{
  "d_shared_expert": 256,
  "router_score": "sigmoid",
  "vocab_size": 32768,
  "norm": "layernorm",
  "norm_eps": 1e-05,
  "lr": 0.000785,
  "beta1": 0.95,
  "seq_len": 512,
  "dataset": "wikipedia_en"
}
Below are experts of layer 4 (counted from 0) of a mixture-of-experts language model. Rows are named router (the router's row for the expert), gate (a neuron's input weights, with its number), up (a neuron's input weights, with its number) and show model dimensions 128-255. Each number is 128 + 32 x the weight over its row's rms, rounded and kept within 0 to 255. Numbers have three digits each.
After each expert's rows: "mostly gets" lists some tokens that are sent to it at least half of the time; "comes after" lists some tokens at least twice as common just before its tokens as in all text. This comes from a sample of Wikipedia text that the model never trained on. Tokens count by the router's weight.

# expert 1
router:091146138142115188097134126119111128103161135114088090075147125129138156100076125190111109119080137113129196140115087164156115115077121100134086150116075135124172122142074128132128153222106078141060090126083109083168163112155124126162121085156102145119103141188143168151119195109128095127106101151138090129107160081122095143150179161147087101099165112172173128101148109091135096141171
gate0:139140128186102150184212151157112202146137102112065131209101098233076166124203112161132125107142140126090119108129180153128123187103117075114162173170119114120059137196127159146106160118128118109079157165166177159074076117162138141146099179099196137166071116182056083122136062152154205148128116108139139155134127137118166173121111142076133147140104136091108151122131140124114164106167
up0:096142153126185088142124114113120108132116073149113136107120156109109155147159140110121208098107116082156082067117086118133116095179125074172163127154140067100153079146100112124117116117084103161157148078129107137134119168112109096076101172174114116146159093153150181149078093173108107119108105142069124149185111100114126123166162117139097139140160144112157138102111103151153122139127
gate1:096090150126156166104211151116135130121159118120077098109103081094087171162156119139183116154107157141119161165126096208176069130114163149096089166059194100081148157101129107133133151179125053130161166091105128053132159139202068088085181179173071161169116162129050155111110109141124106121190114108180078195134142149132134143176075140147110125134152124107155108118121133134145166117143
up1:105121140109117057118127156076143152134105061077111143129100082121136183094133121112189114139095130159111125130179122090081088115081092154112082132166145122069148107101121156173182180107173071174135125121121097152161151164156146131098165138167140147135141169115046170104086151144198150154137095129154102149087135119173140115181088131133169155144127146141079070120100070123092120074139
mostly gets: "|", "-", ",", " of", " by", " been"
comes after: "\n", " part", " it", " It", " one", " due"

# expert 8
router:132158119127140168108167155120141132073092137143116097137135142102181079080146130135099157104136152139161150139136106195129099169127156093061114179174082111148115194155096113129132140180046110107157115074066082071100160133091096123126173070115149168196094094127135163077166154119166185186129089088190095113116141128122138110113168164124108085133135157134067113083124088149137067154113
gate0:048150110164095164140096035124144150094136077142138094110085098165130214111089185083171110131095111101071131129138094148121126086102151065138175138117135176151078092119199148135145112101179157199140078104089123159160091122113143176112177100163127087110115116117109125199126054128121125112116068171187138072136127069194097109133174120111154151130098141163141081058103110116102102147175
up0:130147101068106110114099062099124070113126124157098067142099142136165109155105137152171130116142125098139180207146094098071077107139125155154127123096168152076119061050172087097130164120128129179156122140115140070103144122148145150098151106136205165137161140117114149173095122132173140119115118134165171209151066122134121121163137158148158125070151109138137111118146116171162105121119
gate1:107167081182077167094173193152123094042130106125132108160157179096149208100094047113152144132134089177095085108161116122153150102095082113081103164166142108123181124169163195168052085066100194164117138127084115119151097129126087097159167150091185092109154139127145124101098159122108167205149137079082154140119102110046160166096144122184092158123109135169110105113147082140100143194171
up1:136101130081173117148193146125134191173078123143103143086148115188122114135080100164125108103114112091125153116099070141047141173136128094159146127120145169129117098111165116145155113161148159125153117100110179140093126090114100149118072140172170156168122121155115156145124059144129145128084100126214170115106122115168081141116101195085127080144103059091171081153161159119120074139128
mostly gets: "\n", " \"", "\".", "′", "'", " '"
comes after: "\n", ".", ")", "==", "\"", " =="

# expert 11
router:081116130134131165154187111143153113104152132194165077100142090161176189053121115149165136110133166101114158121093147206125152129068126082119144142190080135154149137161134135147161121151084092125108105129103082110113139077121084161167124127170151152160106153106144115169167133111126137130142104051188083071129111124182137124123148124169037101138179169147079122124185088086140086136118
gate0:177081131136095160048158135177169146140115181088092126199107060132149079106145140138090133161143122061114163117136134137145126153136145140160080101186086124145131153125160080103125152202168036112127174164161186051167172179176115140160139130083142166102142151121175144118159198100118174157099154105115149180106152155132131147125115117132117082141093145135051171123086127145073131123141
up0:110145120116121120095130144146182111144123072128140106103102132065128157191188129147100146138158080077140145118191130130126116069092081185106199161145115119106099146129114121129138178066111150082113094073109134210098091132144136114117171148146142099154151154083127110097142118084130118152149097133089164098121065144138129123150147164118111060160154115143178127117151096157161130041111
gate1:122097097189024143097188099084058153146176154165093156144058139176167094099102116195130147143113088139108152150096067117188127092068148093148107115109104058101217109101151132168125164132135123117114093107107145119096135192135086111126129100099136143156110162204153160114203117084107139120172100111127145107121135148129166194105145128103159150093129168144139152111168180157078104116137
up1:141197149137142150133113143182151135094152109119125156136126117091119109149188166147132131162163208078156118142142152113138128156146127144189133061106108069103121129115118117101132116120132143102099133160185105101132162072094186077176106156138078136159105072135132167145148137127123151207125131144103140128136144121111095046160131119193098154100158093163137085141104132098155127135072
mostly gets: " and", " as", " –", " -", " or", " ="
comes after: ",", ")", " =", " such", "\n ", "),"

# expert 2
router:094145165122136168084129123145140173101161135116117092092120173164160088091100141142136146082075119112083165119104105134080170099134140085153139170189113161158145173177044154162140140137124133159154172122093144101115146137164050134148128105137146192140103076154125148101142201186104100165130113093186163125058166119108059121104119119177081079096115162103103101076162150105100090084128
gate0:110082088171067127109137081117090139083110099115183131110133191178124112149108162209069111156175141166135113142104149125069169108087096151110115052082119126160100127120152172114073172136078104118086145155128121143129141126146149139145158158130185140144114112151118051074093118118071167120141209126160123157131133114178114155158111127134144107129196157086115150166175178142117139145116
up0:118151185108107143122102173154115090130153123169136161132095111100139081170144117082118118106110175110128145147113114100142113176103129128089061172101148123131149100129085107141146158151085123129110091075142110098148139154124119139129160119083079163121156123104096246116143154107187135114168062169132158118155125168106161122098188093164130103085111101196150154116108102179149120120147
gate1:137045094094125108140162170101094128125079089175067109102110189234114135198145157178131107118163118066126102106144178133126126099105128154125101117175124120106138108127132128158132155132162144159110142142152111062144151164128178136113156145089154130140082120110168110133192151138118141097080140166128129106126128058140142121125070102172133100153175182098110098168152129122118092032153
up1:144161223082120124119086139150144120112106112130138107071180122170173069120095178090170129128148126092176139156103106141128126187130178099183069095119134155112137119149104089127159121146145122117163118114121105092126147137107136120162106127140146154092141131123114127127139170119129131100100091137111191109109109138127101054130127132158128150109082133180129089140121137094154093121187
mostly gets: " 6", " 4", " 7", " 3", "y", " 5"
comes after: " |", "|", " (", ";", "W", "("

# expert 9
router:120138122135098142112182193099134163119143121150123081108109110152174163118135100143133179063090154124110152129120043156151157130103162108119161165112157153167103176195032131167151132101097163108099097087067114147159106109208085186189163055065118195186109146139122140100135141124088126122150123125133082110113143145147115138145161141125131122078115129114117097110213098125136099129138
gate0:133149211137122165141152154126090142169171105107074155129136163138165155080127167114100139089102140172144123147161119109079111133141121161169147126132112133095128133130100099132192125105118175070083092114173145047163120128106120119111110141117114152151067124174168106135065154117163116078070156082145086110113167134132095141147158152126107134125086102132192155104090137128108168100137
up0:100119144148155151117139086136116198159120125127173126054156149149146182086108205153056070131147122139145150120111141104149154095159182163098204144082165125136125089116095146118139080096118146136118152146132119095176080107109153112154122152128131149136085110118142097090097075088126142130159123149085115111129105163194087124158187163132172127133155070179100138073125063103140117129100
gate1:079142150155074152121167070200084180102133180173133110125093155121144102113120095155174105120077124117129133178143187127164134114102116163106112166168154142114090183086159140143127147126145169113091126159116113098117081119120214114110219115163141145131102161123124130135087165130092202153160128100133129150161067135127155107093141170101084224119146113138145123162101121148128094102112
up1:158160181148192160202124134119117139171127166141077079145093123060159113073078121119139096107103188148147121168118150112048096138167079071153141176136072217099137110138137118091043106138110090158111132145103151155116117142063060128149099085115115166105136135111140153090155141138098139128095142106126102164162115110089136163097094129145091140133127074213103076138077108170115097133182
mostly gets: " the", " The", "'s", " a", " an", "0"
comes after: " |", ".", " of", "–", " in", ";"

# expert 14
router:091107136113099187117098157074140197093151180201178121193155120122114166104129110137128117131097159106107171066086104211130100144055144058138136137134136171179111212175089118133119115178077087116105098128142072091132137123091104157191143126159117137148098072118152122076151201156156140131175075131096102070159147130118127088108130152143093111112147139181130094095154134133183076148174
gate0:114136108096124126109131083121160137155134154161118085153050169123136099186100130092150083086101085215097196178159159162109092147118173103168123167131147109077171162134127108119088153142163120110110093146132116092128107130159134150176128109152099137084067147161139192166101155138140105111179163073118069143110082113139088151091063190089163107161145095171192133161089111137082091071115
up0:135146093156094167122161105141116133107143107091132166092124146112127126080182131178093151111107188091095113126179140111146082146169094135202086129137131159135175135153163133178174085153135071106127136148075141119113116146095072120085142088126146156098162203103155113117153121122169164153099112156119184122075179090110178109124137104169060118153122134170136109087168125149129098093124
gate1:103079108127138109074098105106110110135126137180149141111143172099138136173169138106086147160119133118123209110141073114114111109189133094119100093114112114175191089113150088151166176114147116150152136086075103166139164099125091170181145145169102127144119125138123176186069127081149161101145138161138145113127129149159127133093109079120112183109177108099148152180164186178144069167197
up1:111133051160140096101103124126108082114198124104144134140141109125104078197116136122105175129182104174129127136124124118130089185163140123123124127100173121114099117172130114084106130177111112132165158127137142075170176082125133034136123155118172091172121134112138126128138126101157139128141145078159065159148185143159103084140156123156170091089135110097109132163087094146092107082162
mostly gets: "C", "M", "D", "F", "W", "R"
comes after: " the", " a", " \"", " (", "-", " The"

# expert 15
router:143151111115105118149082156087153138140173106177114097148086139154168158136137160145121142118083124128130122162089129179153098148060100097152111145133106113161148154156152144174174154118073152134145087129068059123148084111187140150141163117132164159118171152076131148117117139080105117137093089147171094127105123087165152116170146153152149127099150160140103165094219129145135083133115
gate0:123191135147127158135066096151168184190043108177130167090214150073065117039173159057150145142141151089125111124128129102156136155103158081145163126108127151149122139127100141186099113126137145072060124140083151178113105124129201134052115165126167117159106137095140087136177182127085112096043097209114160169123022184114157114073117185148121138130125103116118187131178089086106122141119
up0:176084124118136159123141027116142102109109132152122129172119109124096177097123132169131108158103110133105141119114126158173159146081135146085145169123162098139158210164123139163150085177126115161166105155109152173129125113142127150153125137125174181151104102058138188172110133129107112211134164094099141135123162189148145150113104193127145117223119152118103099123138194157126111075106
gate1:132162162123125184152081124150101193102105106189116095147133124116170089110139084115102162136110106108102143157092149181161085128103105075106147157144137129153126169165115094130117180136086061169132127118068127131151130173150085113060144133106053120126084122123116171119152196112111115123121161129191152130095090108123093150151148105106109082174144141099129111094177159172140088139118
up1:121137169140179113154100101182163158119113077136180167123114182163116134088116062114103148130106094131090096177086173125109144184149111116135127204133108179153148132130105100130133165100142108147161106122142122086106129160171127145083094160119142049086123169148078143159098141112126101062120109140131155175128122143188135132143147083109112088132139099181108134144153151129104153139110
mostly gets: " 2019", " York", " 2020", " States", "″", " 2005"
comes after: " the", "|", ",", " (", " in", " United"

# expert 0
router:122120170147102140156134149081126113116140147145110098080196122194110114118139127099130170120124144137186117106139117150122101071129149119103136167081123126191161131146087167212106182136109098089147117146069116102169125107121103132183127079122149113137170153131132108047172145180100111126059088113164087127123144150121163059137196179102040063095149120095080132092102119153156074145124
gate0:149120117048139182071118143086103130104088151162165135143141127182161106121111117128095155066090145116119118144087109129174085135123169128098191115200126152078142102147129092126147142103110107159134133059104140140100120119133144190160182100140119158162070194193091106125126145135123074112105157045067116092148069176068191175101130208104152075134110175217191101127143107124202109173136
up0:155100125099117138198163109125125113144105186124118159092200178152145158154148145144070078121125107142167166143204148122193159140093150113130118076100170135079146129131115128115081193172115138098126125114169181075140115112104115091115127103129114099080111156123141169178154159098149154130113161167119092116123070147136155140057139160145161111130116161173122135111173164120165159166071
gate1:109185135179168120119086115080148103111162135133088163142082142088113188199126116098134115156115149083127136104163186117135085105155150159129128120166118096114129058098118128201105116139162140178100086141102156154155087130137078083149118175143104138139131141167060077102124084145090138142119086160137219111134182175134162121135177125194139127072131098120106136144143132135145079133156
up1:164095197077101139130170151096141152175086108167132099113162161107149113126117082155138161182152179129150097150080100116184231113090111155100141110087174095126102174144165156094119136144100109114167189105147195130169143148125164138098121150128169136129129045124188149137167137138124125144119120153123134149149107162118126173130119118111139141150111157110074142159156153124166153095110
mostly gets: " his", " he", " on", " their", " they", " her"
comes after: " was", "\n", " is", " were", " also", " he"

# expert 10
router:062103136098119148154120204133136082117140129186144142128156119116141102109101152139116109055120164161140113101141136186102155114096124136168219127142098105126139126167126069147156105166074108158118075156114092130121092102125157157168178123101131144153108146123125131116156156107069137119139073111110103095117161087136164094152160165189120134086120167086127091142203049064173133130166
gate0:056120145166108067192135118111104093131136098058136120130102147143150106149146146129065109123090092098116122113166108141110130142139171141181092136134127136174098098142121118080124130129112129105160066175181125092106142100139162158118156143119128122119121142167121090081105157157180150058110122133139126075124084159162129124208197153136167087127156091135135113101134097090132114125069
up0:187133047157109105140145183178141161045176135163139120171158127156148131140090145055171116147120136122190131117105151108172080104150123103166135173092078149087126108097113097138172095093138104116136123086112096170131146191141097114151194147135100111153138059102154192140163134065186113115112125174101100093088192085141111083143105076083104075128174132146155076136092183147100121080160
gate1:117138162106107103110145185118116066150142096121128091133147075174166150122147157087105128127121074120160140142105117151149089135154119166163160078145147124153143147117072062115149186092081141071128123112133151158055134113173092188111123138057064103114140117108108199123175134134158101133101133096133148155118058083123134118153090100157173177071107110111133076123080121174155115091134
up1:120147108114086104126161110105124147169121135105128151104115202086128098064167122164161147132128088120111088170188118113147122107119172087140051111162100161137087132145141172141205026192129120110046120142132130157157131087107120206063135125130174148155110135167164108145146136129077140089129107078107098114084087164143142171190131164118148104110160129148087147125149128228101155104109
mostly gets: "°", " New", " Saint", " UTC", " Boston", " Los"
comes after: " the", ",", " of", ":", " in", "-"